{
  "lr_router": 0.00202,
  "beta1": 0.9,
  "steps": 7000
}
Below are experts of layer 5 (counted from 0) of a mixture-of-experts language model. Rows are named router (the router's row for the expert), up (a neuron's input weights, with its number) and show model dimensions 0-191. Each number is 200 + 30 x the weight over its row's rms, rounded and kept within 0 to 999.
After each expert's rows: a language model's description of what the expert responds to. This comes from a sample of Wikipedia text that the model never trained on.

# expert 61
router,169,157,245,183,179,174,218,209,197,241,216,174,210,236,138,213,217,196,272,201,194,177,251,217,250,241,179,254,213,190,182,146,172,200,226,207,200,183,162,225,236,210,162,203,201,238,232,172,199,174,198,194,241,203,233,223,172,194,210,168,202,132,239,174,199,238,199,208,216,186,206,254,149,191,187,178,221,243,255,208,176,138,192,209,153,157,223,211,222,172,225,245,142,160,167,209,170,180,210,151,195,192,165,162,222,185,218,205,188,171,218,198,238,168,263,193,248,172,217,202,209,200,207,166,243,186,219,178,151,222,239,192,138,239,160,217,224,219,237,190,214,192,152,244,185,177,225,171,192,242,155,237,236,236,189,150,181,184,186,191,204,229,194,190,219,208,187,209,220,168,225,235,176,224,200,158,250,220,215,250,201,216,243,206,168,123,182,255,171,180,192,203
up1,196,187,201,250,149,215,241,229,213,229,178,189,236,226,197,311,209,171,156,198,218,185,145,207,251,188,201,195,260,192,181,178,182,219,171,174,184,186,182,226,253,209,189,239,254,213,174,197,229,190,173,174,182,168,167,180,239,199,205,172,258,181,185,203,220,211,179,270,222,196,248,185,192,174,140,188,184,165,198,206,164,224,155,210,170,165,190,188,199,182,169,190,212,162,147,247,236,224,200,213,164,206,230,204,174,147,190,207,185,179,174,188,236,252,222,204,185,175,216,178,180,213,132,132,219,232,161,185,201,178,158,201,155,207,188,166,195,214,188,232,176,189,201,160,214,211,202,178,176,157,229,203,213,217,277,243,209,162,193,192,188,273,224,162,178,192,227,180,205,169,148,164,211,193,224,267,210,208,221,273,194,237,203,193,188,216,186,208,191,256,202,203
up2,144,160,182,202,230,202,179,204,207,198,165,217,225,200,209,157,194,212,178,176,204,225,178,166,234,168,196,208,224,187,191,221,198,193,214,202,216,224,164,229,191,206,194,252,192,164,160,206,201,208,248,201,206,273,256,153,184,159,186,234,180,169,226,171,207,161,218,200,183,255,234,132,192,216,233,212,190,150,202,164,216,157,187,160,209,133,118,201,214,195,134,156,159,200,286,244,163,193,206,218,191,243,174,157,196,165,175,233,295,195,205,227,168,166,191,233,202,217,220,213,180,247,238,217,236,184,258,236,187,188,197,186,183,227,226,211,213,182,166,222,193,169,198,218,197,168,199,232,202,225,201,173,169,213,184,180,199,199,283,244,182,197,177,173,217,183,199,191,212,237,209,249,225,184,205,152,165,246,216,202,175,216,146,191,225,175,216,249,177,211,151,200
up3,274,182,173,216,227,174,177,214,214,233,182,270,226,204,192,195,219,155,197,202,241,209,182,209,167,223,206,218,285,203,198,237,146,179,195,266,193,227,211,191,170,203,253,211,184,167,216,216,243,135,234,173,225,178,247,149,204,140,193,253,232,171,219,156,231,175,148,163,233,241,178,186,217,200,174,225,228,249,208,189,154,201,172,217,239,254,228,186,221,172,207,175,231,223,183,207,175,238,193,195,146,182,143,156,228,194,252,188,172,214,239,249,220,164,220,174,223,172,210,210,191,140,139,193,232,180,189,198,164,210,221,199,203,204,171,224,203,207,216,200,218,198,239,262,187,225,182,190,211,194,156,224,235,208,182,173,218,172,218,214,199,201,199,252,241,207,246,169,174,172,219,217,164,217,212,259,146,235,223,218,182,224,212,165,209,219,169,220,190,189,241,214
It responds to: Quantifiers such as all, both and each, small numbers such as two and five, and the name piece Al in Allgaier and Allaire.

# expert 16
router,164,174,210,180,163,204,187,189,170,243,146,253,222,191,181,199,188,166,266,199,183,189,202,234,191,200,143,201,221,234,178,165,217,153,211,209,217,208,187,208,199,194,117,153,243,234,171,184,182,200,210,197,181,236,228,222,223,182,172,165,222,202,260,171,199,256,189,188,203,185,178,226,169,224,211,174,222,203,241,210,138,142,211,180,178,168,218,213,186,166,212,208,136,120,165,243,230,174,214,158,231,224,203,147,212,163,205,198,166,210,198,168,224,147,235,152,214,203,193,197,143,189,192,193,233,165,190,187,121,213,191,143,177,228,207,229,198,190,183,121,207,174,178,201,176,143,167,233,176,169,210,178,157,192,223,185,193,189,180,195,214,185,184,198,210,156,198,178,211,206,188,205,247,192,225,226,224,141,243,219,174,184,225,178,161,204,153,230,137,148,178,214
up2,157,213,177,177,204,153,185,224,249,187,187,215,225,202,165,137,171,178,185,201,206,181,208,197,207,132,202,221,199,233,179,202,228,193,215,201,215,199,186,236,167,231,171,241,234,145,179,203,225,243,194,220,207,205,260,173,224,173,177,214,206,161,258,203,202,177,218,205,173,208,269,158,205,175,240,192,220,194,199,150,211,184,196,173,227,172,162,228,223,165,148,121,148,233,212,242,182,184,211,226,213,236,199,146,167,217,209,194,260,219,183,242,180,173,183,207,199,232,214,244,207,279,181,197,227,189,197,202,227,175,176,205,193,234,205,195,197,203,169,201,223,204,160,246,175,173,215,214,204,208,187,221,162,233,232,142,206,160,263,267,167,163,211,204,211,187,160,193,202,186,224,200,217,201,171,157,163,255,234,167,160,191,181,189,233,263,216,238,170,215,99,198
up3,265,225,162,199,233,211,186,177,248,211,143,193,214,213,201,216,218,124,174,234,244,205,220,216,209,231,227,176,232,237,172,221,142,180,252,263,205,238,208,194,199,154,201,199,201,175,202,198,217,157,224,147,171,212,268,181,242,154,188,238,225,175,253,194,178,177,159,218,223,223,127,211,185,134,185,217,202,224,188,173,159,189,181,214,194,214,232,194,240,206,199,192,190,224,157,217,157,213,195,214,182,188,170,171,160,249,208,170,175,179,249,236,191,184,216,174,222,197,217,178,192,132,189,211,195,225,241,170,142,237,163,188,184,203,179,210,244,185,193,201,219,208,246,256,185,268,166,162,176,207,175,218,248,190,186,209,164,208,184,199,221,219,228,273,195,233,214,218,164,217,208,228,151,214,199,255,152,243,242,219,158,213,220,159,213,201,197,196,222,221,197,210
up4,185,263,185,154,130,211,152,194,205,216,220,214,164,232,200,198,195,192,203,202,219,137,249,222,251,246,180,191,162,204,227,179,219,180,174,212,177,224,160,239,203,185,169,220,176,204,208,212,217,214,173,230,215,179,215,243,224,209,221,232,188,178,262,151,193,166,192,217,169,178,229,189,188,190,145,197,235,233,220,272,262,226,233,242,238,180,218,178,233,149,210,173,148,134,234,200,187,196,196,200,198,123,170,192,169,194,268,189,201,187,183,163,151,186,206,128,146,234,242,200,195,254,151,191,187,165,187,228,208,208,200,222,184,252,177,224,224,153,161,187,205,186,221,237,200,176,158,188,204,208,215,237,212,202,215,207,158,160,210,245,182,130,160,243,207,174,219,192,228,210,194,201,199,214,198,229,169,201,180,240,240,213,217,182,204,205,209,148,243,183,228,179
It responds to: Section heading markers and titles like == History ==, See also, Career highlights, plus line breaks ending list items.

# expert 31
router,160,146,249,143,187,172,254,198,187,253,207,199,222,217,150,225,206,197,234,209,194,165,219,212,218,264,211,218,220,185,179,172,195,157,245,188,216,176,188,245,196,209,142,198,172,205,222,173,207,239,179,179,262,203,225,242,205,163,199,171,180,170,244,157,178,222,195,213,229,182,196,220,163,214,217,167,204,229,269,206,203,182,191,208,186,165,268,197,228,213,208,246,181,155,151,184,193,165,166,153,192,238,199,141,249,211,235,242,189,182,227,157,264,189,269,206,201,178,213,207,208,218,193,195,230,156,225,192,175,231,222,194,165,253,178,218,206,207,222,164,214,194,154,230,204,182,215,165,173,219,178,224,199,261,182,136,187,175,186,168,209,230,208,180,185,204,151,179,254,192,193,239,218,228,221,194,232,202,214,263,201,218,225,241,144,175,175,244,164,171,155,202
up0,253,212,204,174,147,229,238,261,245,217,232,227,184,211,198,203,135,193,175,189,148,245,194,178,232,197,222,210,145,168,223,144,215,194,201,228,204,177,182,240,223,192,200,214,177,205,208,241,171,223,219,209,200,209,202,112,166,189,227,186,171,217,275,215,231,203,187,223,241,221,220,222,175,215,222,198,187,176,182,190,195,187,221,200,198,260,253,163,231,265,167,188,194,226,168,226,182,167,191,253,268,147,205,183,282,207,225,216,168,186,224,236,160,201,205,229,228,194,230,226,184,218,216,233,230,189,187,202,232,230,217,226,243,221,208,225,220,251,231,190,155,235,211,172,230,203,180,201,172,197,148,245,163,216,242,164,181,128,248,157,215,196,237,208,159,199,194,194,202,178,256,184,158,231,178,188,226,221,198,212,198,196,217,216,236,169,182,201,255,161,170,190
up1,202,133,223,218,197,200,194,231,195,225,212,204,274,228,177,223,250,185,208,263,191,190,198,186,220,219,217,161,250,246,195,191,182,204,196,230,194,185,153,225,270,198,194,239,217,150,212,193,194,180,151,206,247,193,150,208,202,119,244,203,210,221,202,193,224,267,181,196,206,188,140,149,179,175,148,190,190,178,207,164,192,213,175,227,178,192,207,216,154,193,195,182,174,135,182,245,194,201,179,205,215,209,234,165,140,142,169,207,257,201,192,144,220,211,181,206,188,179,268,188,188,186,194,191,179,212,206,208,219,127,216,218,193,210,221,153,209,249,174,205,197,249,222,204,188,194,151,175,179,190,240,205,208,210,260,205,202,184,157,203,209,259,177,175,195,210,248,181,196,246,168,199,173,246,238,263,186,212,192,265,178,226,223,163,205,209,197,162,228,228,240,169
up2,157,228,172,189,233,204,167,231,261,145,195,201,266,199,184,185,158,240,173,220,230,241,216,184,208,101,173,230,236,182,209,228,207,206,216,201,222,247,168,231,202,219,214,230,158,184,156,161,185,233,202,199,213,204,224,190,183,173,194,226,194,177,215,222,200,158,196,178,172,198,276,194,206,200,255,172,236,157,195,155,221,190,176,144,196,192,149,179,219,190,157,179,165,229,235,206,193,211,207,251,174,227,200,143,214,157,141,198,249,207,229,179,180,156,203,238,171,227,239,209,211,269,201,201,227,188,236,220,208,193,167,185,219,259,224,177,165,219,174,182,219,201,217,233,195,164,153,248,190,201,179,175,222,230,178,200,180,188,256,256,150,182,221,237,221,188,150,209,204,214,212,203,203,210,172,166,172,227,219,159,178,171,189,190,248,233,204,250,148,224,154,196
It responds to: The preposition on, often sentence-initial On, plus at, onto, upon, post, and capital P pieces in sports and episode text.

# expert 17
router,185,179,246,186,222,160,195,194,184,238,218,188,237,229,178,240,203,193,263,162,183,177,240,221,235,257,177,242,231,225,173,132,188,174,236,194,204,205,193,206,212,249,164,181,205,200,240,154,206,240,194,188,221,211,238,230,184,168,195,167,208,186,220,186,253,234,218,182,236,182,217,265,150,210,224,192,214,235,280,222,154,158,162,171,181,165,242,213,240,190,219,248,182,141,203,214,227,178,159,139,190,196,177,131,243,174,220,207,192,200,199,151,263,148,245,203,227,196,192,188,171,208,232,213,199,180,202,189,144,181,219,202,151,249,223,223,188,239,198,192,214,185,193,222,175,163,210,187,202,202,199,206,239,239,210,173,168,172,197,205,234,217,205,201,228,193,144,195,207,168,176,217,195,222,224,159,264,180,242,256,188,183,244,225,155,202,195,252,224,149,214,206
up0,228,209,188,192,106,267,281,226,234,217,193,185,224,230,195,232,168,219,158,182,182,207,217,196,255,198,216,214,166,189,201,161,179,181,161,169,221,215,172,238,216,202,167,194,188,183,200,188,180,220,230,176,212,242,232,115,185,216,210,167,179,201,231,205,207,214,191,176,278,183,234,216,185,213,210,210,191,125,213,202,162,188,202,187,223,213,193,155,200,303,161,191,216,234,213,198,207,214,219,244,236,181,160,221,216,219,222,206,220,168,179,193,181,205,196,224,235,159,270,222,223,217,184,248,198,220,172,199,219,214,195,207,232,214,197,182,213,251,215,225,205,253,212,161,238,228,133,175,143,223,187,236,187,229,224,186,213,192,182,202,237,229,218,189,130,198,193,223,182,202,257,190,152,243,176,184,243,221,194,219,202,241,227,216,252,195,170,209,258,206,166,219
up1,201,194,209,266,179,208,213,188,203,243,183,175,267,221,218,246,242,190,180,204,218,185,207,193,204,148,202,163,215,186,182,181,202,226,260,194,180,197,188,217,271,216,194,237,256,137,156,163,202,191,141,199,226,174,168,241,198,169,234,202,172,222,205,234,218,263,234,248,212,201,225,175,188,196,140,183,199,181,230,208,159,208,195,216,213,171,222,193,182,173,202,184,228,188,128,258,210,199,193,202,197,230,236,166,147,127,208,211,188,183,168,161,244,217,188,184,203,195,193,138,225,199,142,190,184,217,167,245,186,161,161,212,173,159,185,173,166,219,173,230,174,225,207,214,185,184,181,177,157,143,209,219,247,136,263,212,199,206,180,220,212,248,232,193,197,190,225,233,214,222,162,190,170,173,240,296,189,224,222,246,181,205,203,195,203,197,186,183,230,190,174,234
up2,189,157,179,190,232,190,170,202,236,178,189,213,238,196,190,175,199,219,194,176,198,217,182,220,208,175,213,219,195,254,165,222,208,160,199,154,202,222,197,263,207,244,174,293,220,200,203,195,236,234,204,256,184,236,237,164,188,132,190,201,194,181,220,195,215,151,240,204,188,240,241,184,197,191,187,192,217,175,217,167,219,128,198,155,209,169,147,182,244,163,133,153,152,205,257,219,200,180,196,210,214,240,198,167,210,203,169,193,285,199,233,241,161,189,187,211,225,276,207,224,197,228,268,173,239,184,226,242,207,207,183,187,196,251,200,215,142,189,171,154,223,183,210,212,236,181,182,209,210,222,179,224,176,258,157,184,183,159,219,215,160,225,172,190,215,171,178,231,166,183,217,202,231,212,190,144,195,232,208,213,159,204,189,238,240,197,222,178,180,162,145,161
It responds to: Colons, list dashes and table pipes in infoboxes, fight records and lists, plus inclusion words like including, include, featuring, notably.

# expert 1
router,173,169,233,135,182,155,228,224,176,266,224,233,195,226,153,226,149,193,241,208,165,130,259,227,237,235,162,229,189,236,199,145,187,176,219,190,198,193,189,213,186,239,176,199,221,191,169,142,201,226,210,200,195,226,249,240,211,164,191,189,175,202,235,169,172,223,198,195,217,157,203,221,159,203,237,180,193,251,270,216,185,160,189,194,163,165,242,177,186,210,216,243,160,152,175,216,166,172,194,142,200,204,207,164,254,186,224,212,168,174,231,174,193,159,261,171,218,186,200,205,171,209,195,190,205,186,190,219,137,245,215,156,138,200,187,215,194,229,194,166,181,174,132,212,216,165,186,227,185,215,195,225,195,216,202,173,188,179,161,191,221,230,232,176,202,151,172,159,196,221,189,228,212,223,259,156,269,201,223,224,216,218,216,188,165,164,162,247,188,169,175,218
up0,258,186,213,169,130,267,232,216,279,247,185,233,207,227,177,201,159,190,201,215,171,248,186,168,202,192,204,187,136,181,233,143,224,170,172,198,187,224,211,203,244,187,189,221,201,216,187,205,158,217,200,158,205,223,233,206,169,212,187,171,201,225,260,205,205,208,182,188,237,243,224,210,196,188,197,225,180,177,209,196,162,244,189,174,225,193,250,154,225,242,155,176,198,195,210,194,174,188,222,256,209,150,195,193,219,193,182,200,172,167,244,202,167,173,196,211,234,208,203,223,164,216,199,244,255,195,172,150,197,212,218,197,188,183,219,163,217,283,209,245,183,262,165,168,250,205,137,254,136,187,211,212,163,206,237,214,212,233,214,197,211,195,236,174,161,181,179,263,219,166,239,169,169,229,221,196,274,192,175,187,208,221,201,183,238,177,154,195,256,202,166,210
up1,181,199,215,218,221,257,198,211,224,280,182,202,247,218,200,189,207,155,173,198,180,243,226,168,219,181,201,176,246,178,179,175,229,223,228,204,202,172,179,227,275,193,255,244,209,161,162,165,201,203,152,207,228,188,178,203,201,174,218,191,178,166,227,204,211,237,205,231,222,210,179,145,174,169,131,177,184,202,193,146,147,205,191,248,166,117,212,171,103,181,258,205,245,208,217,266,206,200,177,260,174,234,250,205,217,174,172,223,191,192,156,190,224,229,199,218,218,189,235,178,205,216,157,180,211,222,186,209,188,209,218,205,154,144,213,142,232,217,196,244,194,209,200,195,180,191,189,175,165,189,231,220,210,175,232,246,239,205,158,196,217,238,226,162,206,199,230,211,226,196,154,217,188,187,210,270,192,187,243,263,185,194,186,196,176,179,215,187,236,223,244,195
up2,180,174,182,221,203,210,157,237,283,179,224,202,232,170,187,203,205,232,174,214,179,187,224,213,175,129,213,204,215,236,173,215,208,187,193,174,189,241,162,222,199,240,175,261,212,172,184,222,196,259,206,195,204,201,233,159,184,172,174,197,179,166,214,212,213,174,273,206,168,237,278,163,190,223,252,168,232,195,189,176,190,179,194,173,234,170,154,177,177,210,136,139,155,207,198,184,183,225,179,230,182,259,166,153,207,166,171,182,254,240,244,259,194,204,192,218,212,217,209,233,196,283,218,188,221,219,224,200,207,180,211,193,178,249,208,187,167,172,192,192,196,191,189,191,212,199,132,245,200,235,225,168,150,240,189,184,179,148,213,228,151,215,187,200,227,179,143,189,185,220,193,211,220,250,231,182,141,245,236,203,173,194,168,227,238,212,187,231,197,199,141,208
It responds to: Day-of-month numbers and day ranges before a month name, plus born/died in parentheses, e.g. On 15 July, 24–26 June, (died 1912).

# expert 43
router,173,166,255,149,188,163,228,220,183,249,193,205,217,233,137,250,195,186,253,185,180,165,238,221,211,238,210,227,183,211,214,152,211,202,210,183,182,172,163,234,200,223,155,184,212,238,179,160,199,217,203,184,233,225,217,242,175,177,176,191,202,198,233,161,190,205,178,193,233,184,218,215,139,223,206,181,246,224,257,200,156,148,171,201,186,164,241,186,227,175,222,241,158,180,148,194,194,164,186,134,160,206,207,133,225,236,217,200,192,192,216,165,238,158,253,183,221,187,234,198,178,223,173,174,227,192,191,208,183,221,216,192,124,225,179,220,207,211,218,201,213,180,146,216,213,184,215,203,207,198,161,224,240,241,187,167,177,159,199,190,212,210,223,198,229,199,148,186,246,200,190,249,219,221,212,140,273,197,232,271,191,183,272,234,190,147,150,233,167,186,214,224
up0,269,206,202,182,153,260,241,247,219,233,199,221,178,237,221,214,135,187,202,197,169,209,215,202,228,205,205,241,162,164,220,178,201,183,190,193,205,232,167,197,218,202,168,243,165,189,199,219,186,246,228,174,171,244,212,137,154,156,230,145,163,200,230,220,236,205,187,201,252,248,231,201,172,168,228,224,208,193,199,212,170,193,155,197,220,222,189,144,199,257,150,203,193,192,207,218,166,149,216,284,222,155,167,197,216,217,206,172,160,174,217,221,176,176,212,222,253,165,181,206,198,238,199,229,181,212,181,185,213,171,197,235,197,210,216,191,201,248,215,222,184,251,196,160,272,242,163,233,158,207,174,226,187,230,233,158,218,209,236,228,178,234,218,190,184,179,199,226,195,168,279,173,121,212,146,199,238,184,211,204,191,200,216,246,238,166,175,213,229,187,163,192
up1,232,215,222,295,198,229,237,209,187,249,220,187,240,243,208,214,185,193,149,197,216,240,202,186,225,220,186,185,205,182,175,145,218,212,197,159,187,174,176,235,259,219,176,218,262,149,178,162,194,182,150,226,208,172,176,204,191,160,226,204,178,208,177,176,190,215,178,241,249,206,209,148,149,149,140,227,172,178,193,154,144,230,165,197,168,200,226,144,164,161,228,172,213,196,154,230,210,206,183,204,159,251,239,189,190,175,177,214,239,177,165,192,233,197,195,197,169,185,235,163,176,215,189,188,191,242,176,171,226,172,202,211,169,187,176,133,182,241,197,210,164,221,234,177,201,183,194,219,176,204,220,214,238,213,240,249,209,204,152,213,194,240,258,188,192,217,199,172,237,198,176,215,178,204,231,258,203,233,251,231,153,218,259,205,179,232,200,189,253,224,250,248
up2,186,183,188,201,221,215,193,238,252,192,203,208,224,202,195,155,164,249,185,183,223,191,181,169,180,142,203,174,218,221,195,234,203,174,193,165,192,211,180,212,201,237,194,241,215,178,196,195,225,256,221,198,200,241,264,199,188,152,168,221,200,163,205,209,197,145,215,234,156,242,247,176,214,175,195,198,282,159,227,167,199,165,227,147,220,168,198,225,200,166,134,127,201,230,214,203,217,224,209,186,220,264,204,184,170,181,180,187,279,212,207,228,187,159,173,208,200,237,243,235,213,216,210,199,242,195,210,219,202,147,122,166,181,205,237,226,189,193,165,178,212,207,218,257,204,163,165,225,202,232,163,212,174,208,192,211,223,213,253,208,154,216,244,215,233,190,179,213,194,192,235,220,209,220,245,209,172,234,225,213,177,263,181,192,218,191,229,283,168,177,111,190
It responds to: Time and place prepositions in, In, during, throughout, often opening sentences before years or places, e.g. In 1904, in Kanesh.

# expert 29
router,162,173,257,181,176,162,204,174,160,217,219,209,234,204,143,238,207,202,249,189,183,155,264,197,225,217,212,207,190,203,163,158,183,201,235,165,236,190,194,242,171,231,153,198,200,224,219,163,161,202,204,193,215,204,221,217,219,159,223,211,182,146,229,138,221,243,161,213,216,163,199,249,150,238,222,179,218,227,291,223,202,178,196,210,202,138,244,203,239,190,267,260,184,169,194,208,211,184,162,146,157,206,197,174,220,195,221,190,202,188,204,189,247,176,277,200,228,187,214,200,205,246,244,181,212,186,217,204,169,218,228,207,142,229,157,248,186,215,219,156,219,189,178,207,189,153,208,181,185,227,148,254,232,230,197,188,173,184,179,170,216,215,212,217,236,204,183,207,211,208,202,225,188,217,233,168,249,214,213,256,219,214,232,237,129,156,162,222,196,165,181,216
up5,142,214,267,208,153,207,253,200,205,188,187,214,252,240,119,137,176,151,206,214,240,178,224,193,160,164,223,134,157,194,177,204,176,149,229,203,206,223,217,179,223,221,175,167,158,119,235,198,196,221,192,165,263,163,198,182,232,230,151,199,183,214,193,207,252,148,166,217,215,208,246,190,192,204,141,157,158,227,214,188,176,192,244,217,216,179,204,227,172,222,211,170,184,190,201,203,201,236,211,168,179,181,186,154,202,220,216,175,190,223,191,152,250,164,173,182,200,201,166,216,182,252,134,108,203,230,155,241,188,189,187,216,186,198,202,229,228,193,214,202,171,211,230,180,179,217,177,177,217,241,209,182,192,239,187,190,199,165,192,157,197,242,188,166,185,210,107,191,204,187,212,235,206,237,195,233,209,219,225,200,204,234,244,202,196,197,206,177,174,198,230,175
up6,160,124,234,232,255,213,218,210,153,182,179,182,159,211,204,203,195,215,149,175,187,191,184,204,204,177,214,185,109,194,227,187,229,196,237,221,212,229,181,199,174,145,226,224,183,195,215,255,237,223,186,135,253,192,208,174,226,237,215,123,195,204,197,241,267,191,201,172,176,216,164,219,251,221,198,211,237,209,201,227,233,194,176,216,231,190,195,212,213,179,172,124,158,210,207,209,215,224,159,245,233,225,159,251,193,206,195,196,201,149,217,290,171,157,211,187,211,201,158,163,170,132,164,255,139,219,182,170,176,183,247,214,181,204,195,193,198,172,191,203,208,209,274,190,189,186,264,165,173,198,173,206,210,207,233,186,172,169,196,183,190,218,173,163,211,213,155,207,203,186,228,193,233,154,202,167,220,173,198,151,173,224,198,223,176,192,213,201,214,200,230,168
up7,186,142,256,158,159,216,203,184,147,200,182,166,198,185,207,216,226,173,195,151,188,183,197,220,219,210,200,196,236,161,193,220,205,220,212,153,212,191,159,227,212,225,195,172,197,137,234,207,225,211,197,215,221,266,181,266,189,191,201,206,163,192,272,212,219,214,214,192,195,158,207,185,249,208,212,163,122,237,206,227,155,233,180,174,221,235,204,214,212,184,205,103,204,197,237,213,223,198,227,177,202,228,194,214,175,200,198,217,154,157,186,263,130,226,214,211,130,232,254,198,183,260,215,201,210,211,198,172,188,256,209,178,231,204,130,160,203,185,174,258,196,205,152,178,179,154,224,192,198,188,178,206,156,225,198,182,121,220,202,228,206,214,194,209,181,200,156,233,185,176,191,161,188,186,182,192,182,213,182,149,243,240,159,202,179,217,205,195,211,236,141,231
It responds to: Pipe separators in stats and results tables, plus mid-word pieces like er, ter, ser, cer inside names and rare words, e.g. inertia, Montserrat.

# expert 26
router,163,165,251,190,185,148,201,235,214,222,247,213,240,193,217,168,187,191,259,176,178,174,224,197,235,240,159,224,157,188,168,156,200,205,257,181,202,218,164,235,158,220,176,216,192,208,200,151,220,226,154,192,210,213,224,222,191,119,213,187,214,199,234,145,239,237,173,209,237,151,231,205,166,203,181,141,190,213,207,180,193,180,181,185,171,146,225,158,222,189,227,208,159,160,158,230,197,167,204,188,158,188,186,145,201,185,184,227,190,120,204,189,227,175,263,171,221,172,211,216,159,208,226,157,199,127,198,169,154,233,195,178,131,231,200,225,217,194,182,203,218,168,158,240,180,177,207,241,211,200,179,239,192,192,212,137,172,212,187,157,199,197,199,198,230,169,184,195,243,169,173,240,217,213,241,174,206,139,216,230,198,229,241,207,156,184,154,237,180,171,191,214
up0,251,219,228,158,164,227,240,250,262,193,247,182,204,237,265,186,172,158,183,208,188,193,217,163,222,229,217,263,91,157,216,220,177,199,199,220,193,225,172,233,229,226,172,239,223,179,197,224,196,201,196,203,197,231,182,151,206,197,226,114,204,205,209,187,226,239,153,177,205,207,243,209,198,201,194,172,188,190,164,179,191,214,228,250,216,213,164,160,254,244,173,221,173,250,140,229,174,168,211,244,210,179,181,179,210,210,179,242,210,145,213,236,155,187,224,203,218,180,209,239,176,216,200,251,199,167,204,172,217,210,184,254,232,191,230,216,197,300,241,224,161,214,204,172,221,198,173,231,188,161,188,241,173,230,256,174,186,194,208,177,206,209,210,198,129,199,184,183,237,154,213,181,197,203,174,214,175,185,199,200,211,226,187,206,177,191,182,216,258,211,208,229
up1,217,168,207,227,175,247,192,191,220,250,128,194,245,192,174,231,216,193,178,190,183,244,158,189,194,203,168,149,253,213,237,209,194,209,197,218,212,159,171,224,313,203,190,238,258,190,133,198,209,175,163,216,179,136,165,211,213,172,215,205,178,181,185,239,231,213,201,231,202,195,206,191,226,190,170,199,186,178,198,213,180,210,186,215,172,172,199,185,117,197,228,181,243,165,163,206,224,255,199,181,192,232,228,236,160,147,170,247,224,192,174,175,273,278,209,222,187,187,212,149,213,236,163,185,225,245,182,229,177,120,214,189,209,185,196,171,185,216,164,213,197,191,217,206,164,182,170,171,155,190,234,229,236,212,227,239,212,190,200,235,242,199,225,202,221,178,234,206,206,212,233,185,230,249,210,261,199,215,228,241,198,172,204,200,225,218,165,183,243,220,238,200
up2,183,239,224,191,231,203,181,240,262,148,223,196,216,215,201,138,205,224,205,209,210,200,158,184,193,185,210,242,210,161,190,192,203,150,181,187,232,219,180,195,198,221,226,249,164,157,192,191,194,279,206,220,194,239,237,146,210,184,213,240,199,174,218,235,195,173,201,200,159,239,266,174,184,185,191,202,220,163,181,151,208,195,201,184,195,190,157,189,183,233,187,155,213,207,284,242,202,164,213,234,188,220,187,154,195,152,161,198,222,141,189,249,162,197,207,190,241,199,210,224,192,203,233,176,225,145,246,199,206,185,159,171,190,232,211,196,167,152,151,211,193,135,207,251,212,200,153,274,176,181,219,260,185,234,223,199,214,192,252,219,177,174,199,171,255,200,129,215,213,188,238,180,230,205,190,169,161,190,191,157,191,204,161,200,247,174,208,228,191,224,139,241
It responds to: Equals-sign heading markers opening new article titles and section headers like "== Career ==", after line breaks, infobox data or See also.

# expert 58
router,157,176,252,167,193,177,218,198,205,233,205,190,227,230,127,243,208,178,250,179,179,168,239,226,235,243,194,232,201,192,205,157,206,198,241,174,205,210,161,236,180,223,166,211,197,204,214,177,211,191,183,195,233,227,220,242,189,183,210,197,178,163,218,164,216,209,187,205,234,174,207,226,142,234,202,157,219,243,283,228,186,178,179,240,169,155,243,187,208,193,235,253,180,169,176,186,193,170,199,139,184,235,194,150,251,198,245,226,206,183,222,165,228,179,275,204,229,173,214,226,217,229,198,190,242,170,204,196,182,245,231,195,136,226,176,226,216,228,240,193,224,179,157,258,202,157,231,165,202,217,141,219,226,228,188,170,184,165,182,161,233,234,223,207,216,218,167,201,223,182,194,219,196,242,229,161,252,215,231,238,211,234,259,237,156,153,156,242,194,218,194,235
up1,197,202,242,242,182,221,202,186,213,235,166,164,269,237,179,220,251,157,216,213,211,191,183,228,234,185,188,160,241,178,207,186,225,219,208,191,209,201,183,200,236,247,189,249,254,154,158,157,214,167,156,203,204,169,151,198,217,138,217,213,204,209,178,217,199,227,187,216,210,178,213,192,238,227,146,177,174,185,204,191,181,209,173,268,204,190,260,206,158,207,191,139,240,191,167,269,220,209,179,237,183,227,230,205,157,152,162,239,225,201,194,146,215,197,188,207,201,180,179,173,200,188,202,158,223,251,150,241,201,141,203,166,176,181,241,177,190,255,188,192,152,197,249,181,185,177,171,216,175,134,231,227,194,167,238,235,239,203,133,173,202,240,224,209,159,184,199,214,257,218,173,179,191,183,188,284,236,205,223,217,184,163,219,222,209,199,184,165,228,224,219,214
up2,184,213,192,213,213,195,206,245,273,152,170,194,227,191,160,169,194,232,207,178,209,203,183,203,194,164,205,189,219,223,173,218,246,186,183,143,234,218,166,217,189,210,193,261,151,210,214,216,195,271,183,215,177,221,210,169,158,147,189,228,235,173,194,215,208,195,212,205,147,182,206,146,209,218,232,162,229,179,212,174,241,195,198,149,218,211,103,176,190,196,144,159,128,186,219,175,158,186,254,249,178,257,201,182,203,181,208,197,243,218,221,219,192,155,185,217,242,217,244,209,228,231,209,222,211,208,230,239,200,156,140,219,210,219,218,161,155,230,179,177,228,212,204,224,235,179,148,245,183,252,211,184,209,230,189,189,200,158,270,216,169,199,223,198,222,193,185,223,172,148,192,221,214,198,204,176,209,245,156,181,179,228,167,221,260,224,219,236,172,233,150,162
up3,283,203,183,213,234,240,170,187,214,182,151,220,196,214,172,208,222,160,177,204,262,221,174,195,184,215,210,246,256,220,176,245,126,183,212,212,197,198,241,199,170,165,256,217,194,177,193,185,207,91,203,129,223,202,263,164,247,162,205,203,203,215,211,214,221,202,203,202,222,228,114,195,199,171,176,213,175,201,211,196,160,211,222,199,212,241,212,175,229,200,211,220,191,213,202,202,180,252,168,199,218,190,142,182,220,192,226,175,179,210,260,245,200,162,215,190,243,158,216,192,226,145,125,219,256,191,217,185,161,199,220,170,197,237,176,196,230,225,212,205,175,182,243,271,182,228,171,172,199,212,167,224,218,184,173,169,181,202,222,202,202,200,217,197,240,240,196,211,171,194,233,218,179,216,170,257,159,234,202,168,188,217,225,161,200,276,176,222,200,217,206,201
It responds to: Pipe separators between cells in filmography, discography and listing tables, usually right after a title or name entry.